Weights of a small mixture-of-experts language model, trained from scratch on English Wikipedia.
Size: 15 layers, vocabulary 16384.
Below are experts of layer 2 (counted from 0) of a mixture-of-experts language model. Rows are named router (the router's row for the expert), down (a neuron's output weights, with its number) and show model dimensions 0-191. Each number is 200 + 20 x the weight over its row's rms, rounded and kept within 0 to 999.
After each expert's rows: a language model's description of what the expert responds to. This comes from a sample of Wikipedia text that the model never trained on.

# expert 23
router,213,180,216,178,212,193,217,182,222,172,217,175,174,183,184,217,196,177,214,181,169,177,183,228,185,180,181,188,182,216,222,219,184,214,206,231,190,181,198,169,227,183,178,223,176,188,213,227,185,174,221,211,215,180,191,208,182,205,214,182,214,187,221,180,207,229,186,181,224,214,211,219,175,186,174,178,176,177,171,194,196,176,185,209,214,175,167,189,186,194,164,215,187,173,178,222,184,217,184,212,219,192,182,202,195,176,202,235,228,211,179,217,174,174,178,220,215,184,198,173,180,180,176,170,226,219,229,211,182,184,185,230,177,194,206,192,236,225,165,231,186,189,201,176,192,186,179,193,185,182,173,223,173,221,213,205,219,228,211,209,156,171,180,196,229,188,190,171,222,221,177,180,176,193,183,189,202,199,222,214,181,220,190,225,232,218,175,173,205,244,220,207
down1,197,249,175,224,216,231,177,184,211,208,167,173,200,207,155,187,217,204,179,191,202,196,181,210,196,202,192,189,182,208,204,170,134,239,175,211,229,176,183,211,196,182,193,199,208,226,176,189,166,205,232,208,201,195,219,220,199,177,187,196,206,181,220,163,191,221,180,187,202,234,180,227,184,235,189,209,188,165,203,192,202,169,155,235,238,195,188,178,181,216,216,226,211,186,192,185,203,191,190,228,236,190,197,195,201,165,210,212,199,221,212,188,205,194,210,194,185,191,194,200,178,182,218,178,188,223,234,172,209,196,181,192,178,201,210,188,249,159,163,200,184,184,206,160,191,183,193,194,201,202,216,209,219,251,165,187,209,197,209,195,210,187,201,206,180,196,188,222,200,224,211,176,178,196,199,165,191,226,188,209,211,198,187,207,218,179,188,167,208,171,170,196
What it handles: Hyphens, dashes, spaces, slashes and symbols between or before numbers in ISBNs, dates, scores, measurements and table cells.

# expert 57
router,231,185,224,177,216,186,208,170,225,167,206,175,174,179,190,213,208,164,220,178,179,185,178,229,192,169,193,187,163,216,221,226,185,211,223,225,185,169,184,178,211,181,183,222,182,173,208,217,174,187,226,224,214,183,192,185,192,209,224,189,214,184,231,186,209,209,174,179,217,217,213,206,186,176,191,180,177,179,173,198,172,174,198,220,208,169,182,177,170,189,173,197,179,194,185,218,170,216,184,222,224,211,178,190,190,169,213,218,225,210,181,234,186,172,182,219,206,173,188,183,174,184,181,191,225,225,227,211,174,176,190,220,181,186,222,187,225,211,178,224,189,188,216,167,178,198,176,181,175,190,181,221,171,229,214,212,223,206,208,216,178,192,193,175,213,196,173,178,235,221,173,186,174,209,184,184,191,177,217,219,184,219,183,228,224,230,182,195,207,222,218,221
down0,210,232,227,220,188,191,175,180,213,191,231,210,226,197,180,192,188,199,231,203,187,210,191,196,188,210,199,185,183,186,198,215,202,184,176,188,184,198,192,201,167,185,217,211,192,197,185,211,232,160,191,206,212,213,205,181,159,204,222,178,225,162,168,186,149,181,154,175,216,239,190,206,199,187,218,189,172,231,204,207,223,188,186,217,227,217,194,220,225,209,215,202,213,223,190,193,202,218,201,201,180,177,145,191,201,206,214,171,184,208,205,217,177,213,219,192,218,217,164,208,166,196,219,175,191,206,201,209,220,170,210,201,211,215,192,259,212,204,201,243,228,194,202,221,205,193,176,220,201,227,249,197,230,204,189,212,228,188,197,203,210,183,223,199,200,192,216,208,219,167,227,200,189,181,203,198,179,172,173,196,203,228,224,238,188,183,151,230,218,240,197,207
What it handles: Table column headers and cell values, such as GF, Opponent, Votes, Pos, MF, FW, small numbers between pipes, plus coordinate endings.

# expert 44
router,220,191,222,161,223,190,217,178,221,174,219,181,184,167,189,211,193,182,225,185,172,183,172,222,177,180,177,179,177,216,204,222,188,213,223,215,181,173,187,187,220,181,187,223,178,179,206,226,178,193,229,206,212,187,184,192,185,222,209,187,207,176,213,172,215,229,185,173,238,218,206,212,195,174,181,172,194,186,173,215,188,180,165,222,214,165,190,186,191,181,174,223,201,177,175,212,186,208,188,212,212,201,164,181,194,176,224,208,217,212,188,217,181,176,174,224,207,179,182,178,180,190,176,193,219,223,220,204,176,169,178,221,193,182,235,192,225,224,185,222,175,180,215,173,190,193,178,173,176,179,182,215,172,227,199,214,198,209,219,204,179,177,180,176,235,184,183,174,232,220,185,185,184,211,182,175,179,179,227,211,174,224,190,229,211,216,189,192,220,223,244,211
down0,236,209,210,216,205,227,227,175,218,206,220,213,192,226,191,194,190,232,187,202,187,165,184,217,192,249,204,194,208,185,199,181,200,165,204,221,176,204,218,177,213,193,185,215,155,226,186,173,192,190,230,203,208,196,198,183,180,218,225,207,191,208,162,183,178,214,202,235,201,186,174,219,211,224,207,258,217,221,242,207,207,217,197,161,226,215,205,181,198,235,203,196,196,206,223,223,207,196,210,196,188,215,185,199,178,200,187,232,155,191,199,180,172,217,177,198,233,186,203,172,213,196,191,221,205,199,201,193,215,198,174,191,238,231,168,228,168,197,206,215,209,164,227,181,211,200,231,223,215,189,184,202,203,200,158,195,187,186,184,194,181,203,192,222,218,208,201,207,222,214,189,203,261,205,193,220,168,172,222,224,207,193,188,161,174,213,167,178,179,214,198,187
What it handles: First pieces of months, names and places after a space or pipe, such as May, June, Mc, R|aleigh, and decimal points in tables.

# expert 8
router,209,213,219,174,224,167,207,157,208,189,192,185,171,194,178,229,213,177,203,182,188,197,176,211,184,188,170,194,188,203,201,219,203,236,214,206,179,157,189,187,210,189,192,223,170,181,218,204,183,155,235,224,218,197,189,194,180,213,218,179,199,178,215,172,235,217,150,178,228,233,208,213,178,171,183,165,194,178,192,213,194,182,189,225,206,190,191,198,206,193,142,218,192,197,183,212,191,205,206,223,223,226,182,160,180,176,200,210,240,219,182,209,179,155,180,217,220,193,182,174,179,186,202,194,212,222,204,237,178,178,188,227,191,185,220,178,223,229,185,223,194,191,203,190,184,197,198,182,172,194,185,221,171,213,205,216,211,218,208,214,194,166,191,194,217,186,173,182,203,213,174,189,171,205,185,168,177,173,213,233,190,207,195,223,225,218,189,176,224,208,218,211
down0,209,201,209,241,212,182,204,226,182,190,206,217,176,197,208,174,208,200,192,214,210,224,220,197,180,194,173,216,209,216,213,185,222,175,186,217,214,160,189,220,189,210,209,200,178,199,195,197,182,180,215,172,202,220,182,220,225,174,160,221,207,242,231,226,225,216,254,183,224,187,194,202,208,201,189,209,177,181,201,192,208,180,211,208,204,200,203,212,203,216,230,208,220,241,226,206,221,181,170,184,185,221,182,245,214,204,174,203,199,190,200,198,236,214,170,226,202,217,230,215,225,211,233,209,204,191,190,160,216,205,232,157,207,198,207,210,236,193,181,195,227,215,199,216,202,196,191,186,274,220,220,225,206,197,198,186,213,218,163,174,202,198,206,174,176,209,240,208,192,193,174,229,204,194,216,194,177,191,200,191,190,179,211,196,197,149,210,196,232,238,186,174
What it handles: Pipes after row numbers in tables, == heading marks, colons after labels like Losses: 11, and sentence-final periods before paragraph breaks.

# expert 54
router,209,196,212,189,222,204,212,183,196,188,245,151,182,165,197,214,186,166,207,189,174,189,170,210,182,164,186,185,197,234,209,219,196,207,204,228,161,163,177,175,208,146,164,196,193,183,230,237,184,209,230,206,196,158,180,204,167,217,229,181,224,157,209,199,220,224,183,191,214,194,231,231,201,164,197,187,191,191,201,211,176,190,182,227,218,201,197,186,153,171,191,206,190,191,204,209,198,197,187,221,204,189,192,169,188,194,199,216,225,195,186,203,179,181,162,210,197,189,193,195,173,184,186,173,223,213,251,209,195,179,171,200,188,181,217,201,233,200,178,210,203,199,211,185,192,213,172,172,179,198,194,213,196,210,212,210,194,230,199,227,153,189,195,182,224,203,203,191,208,220,189,184,182,224,173,191,202,176,214,209,170,213,200,224,216,204,185,186,199,218,246,213
down0,205,228,212,211,179,182,194,204,188,218,166,209,226,164,169,224,202,180,211,224,185,173,194,241,217,216,198,201,220,182,180,206,191,188,226,187,176,215,223,199,198,193,232,209,168,210,237,207,166,195,186,154,225,159,179,161,215,225,198,221,194,212,210,198,224,179,156,195,221,215,174,195,174,234,209,208,197,201,218,204,201,176,184,195,199,217,229,176,200,190,212,191,204,216,170,190,238,254,220,225,203,232,226,216,172,195,191,212,208,175,214,146,188,211,184,185,188,153,174,187,191,186,197,200,229,191,235,216,209,239,214,215,205,205,211,182,223,219,198,153,189,183,166,188,198,214,197,230,199,185,200,178,181,191,205,209,195,209,199,212,219,192,229,196,192,207,206,185,198,207,200,177,199,190,219,199,176,198,227,227,210,217,233,215,190,216,226,184,221,213,194,227
What it handles: Capital letters and pieces inside acronyms, abbreviations and initials, such as the X in EDX, API, SSRIs, J. K.

# expert 36
router,218,226,231,192,224,212,223,185,264,174,244,187,178,187,186,225,217,175,221,183,170,194,168,204,172,174,193,191,175,218,210,220,183,210,220,220,161,172,174,176,199,187,169,212,193,193,222,222,187,196,237,213,211,195,189,189,173,208,227,188,215,167,218,177,222,225,182,201,219,200,221,224,198,182,187,188,190,193,186,217,177,188,185,215,217,172,186,195,163,153,189,201,179,193,182,224,190,209,199,211,221,206,183,170,194,185,207,221,222,212,167,221,185,182,177,230,218,185,185,170,182,196,194,172,212,227,235,207,182,178,191,209,189,185,219,194,217,211,188,215,192,176,221,181,189,202,170,177,175,197,178,209,187,226,212,204,209,251,229,217,189,169,188,181,218,188,178,194,216,235,183,190,190,196,175,177,189,182,218,218,186,212,175,219,213,221,180,186,208,229,210,214
down0,209,206,183,237,207,244,194,239,212,194,186,193,195,231,230,217,184,196,198,205,214,228,228,197,189,225,200,215,210,206,189,188,197,197,184,218,185,178,180,221,219,164,180,215,249,216,206,194,200,192,166,218,206,218,233,248,179,190,177,186,207,236,210,215,204,196,268,213,217,161,188,175,207,194,193,196,208,172,225,145,178,192,227,176,175,203,164,193,177,192,191,201,206,202,185,188,232,173,202,200,212,220,156,199,196,201,186,204,200,171,189,197,200,178,178,233,214,174,198,217,190,199,201,175,209,177,150,175,212,181,213,178,183,206,209,171,235,199,211,165,188,183,204,179,209,179,176,212,229,217,201,189,219,203,182,173,205,203,192,211,203,220,169,196,199,227,196,222,199,204,240,187,200,214,205,211,208,192,195,193,252,219,182,189,208,213,221,186,185,184,207,193
What it handles: Single capital letters or first pieces starting a proper name or initial, after a colon, comma or quote, such as D., Van, R.

# expert 50
router,212,183,205,176,204,180,220,181,206,171,207,199,181,186,187,236,201,173,214,183,176,189,186,235,186,165,174,184,189,226,215,209,167,203,219,222,192,195,196,171,226,176,186,214,185,175,224,223,181,184,223,230,207,176,189,208,166,230,210,188,214,190,216,190,215,214,181,175,223,210,216,219,169,206,169,178,192,182,177,217,179,175,177,217,217,188,173,197,188,194,169,221,178,194,176,215,180,196,173,214,208,234,179,180,179,178,206,219,217,220,186,219,188,179,177,213,201,176,195,181,194,178,184,177,223,226,230,189,173,176,183,225,182,185,218,186,230,226,185,210,167,176,204,173,185,195,195,191,180,184,193,222,180,244,226,225,210,196,222,217,156,198,179,178,218,170,183,172,230,216,199,182,181,221,178,184,175,185,216,236,175,221,187,229,226,214,190,185,208,221,226,209
down0,196,200,191,195,170,202,154,226,202,220,174,212,203,181,220,183,199,194,211,195,162,199,201,191,183,187,194,233,182,217,198,153,223,194,217,194,209,202,212,178,189,199,181,217,219,188,178,195,237,183,188,230,178,184,245,227,161,166,205,197,197,177,185,212,197,187,188,182,161,182,224,198,155,179,186,201,212,186,202,180,199,175,212,196,189,233,186,253,207,194,209,188,216,205,188,203,187,185,217,156,191,240,206,164,213,200,214,221,230,165,184,182,192,206,228,178,176,231,199,235,202,184,214,187,232,148,185,220,190,213,216,195,177,208,173,222,190,222,191,197,189,218,207,192,212,201,213,235,178,218,210,214,221,165,223,172,179,203,191,190,179,208,209,206,207,219,204,236,223,178,216,228,184,189,195,189,204,237,174,206,206,201,231,211,207,200,216,166,185,200,175,216
What it handles: Opening parentheses before numbers in stat tables, as in (37) and (1.28), blank spaces in table cells, and line-start list dashes.

# expert 43
router,207,207,210,172,217,193,228,190,214,159,206,181,159,189,187,220,195,181,197,191,194,192,183,239,192,189,198,202,189,208,221,212,187,221,198,227,193,186,195,159,204,196,192,237,166,179,238,229,188,198,233,196,206,195,185,183,186,222,206,166,228,190,205,184,208,203,175,185,223,201,228,210,176,201,171,179,192,178,174,218,197,185,177,208,205,161,180,185,184,194,154,205,178,202,173,216,171,208,177,217,202,200,183,184,183,165,204,224,235,209,176,211,183,153,172,231,211,177,186,189,181,186,179,167,226,218,229,192,181,195,197,221,189,188,198,207,218,227,165,214,179,191,210,170,193,195,182,187,185,176,187,212,173,248,213,235,205,197,210,223,162,165,198,194,218,180,194,183,234,215,184,187,195,204,174,178,196,191,242,233,181,216,174,230,217,211,204,195,197,210,219,203
down1,203,189,258,204,230,211,188,184,208,167,206,207,189,211,187,202,204,181,201,209,194,196,172,219,197,208,205,192,222,225,195,239,156,210,223,216,201,170,174,173,188,189,241,212,192,195,201,222,221,201,191,197,247,165,203,222,217,199,185,209,198,179,225,200,233,192,202,225,203,170,190,243,206,207,197,199,203,219,233,180,215,229,181,203,229,213,208,198,223,222,180,229,193,229,174,221,191,236,223,198,218,211,210,181,162,181,239,180,219,202,179,190,210,201,184,227,200,208,213,182,188,200,206,194,201,220,216,189,205,168,206,196,202,200,203,200,221,180,195,234,187,154,204,185,174,187,156,173,199,180,208,170,162,190,229,166,230,206,221,204,176,203,206,185,212,168,210,191,207,248,188,205,182,195,165,164,212,193,219,232,193,232,214,221,212,205,195,204,213,234,182,185
What it handles: Spaces, opening brackets, dashes and digits at the start of table cells after pipe separators in data tables.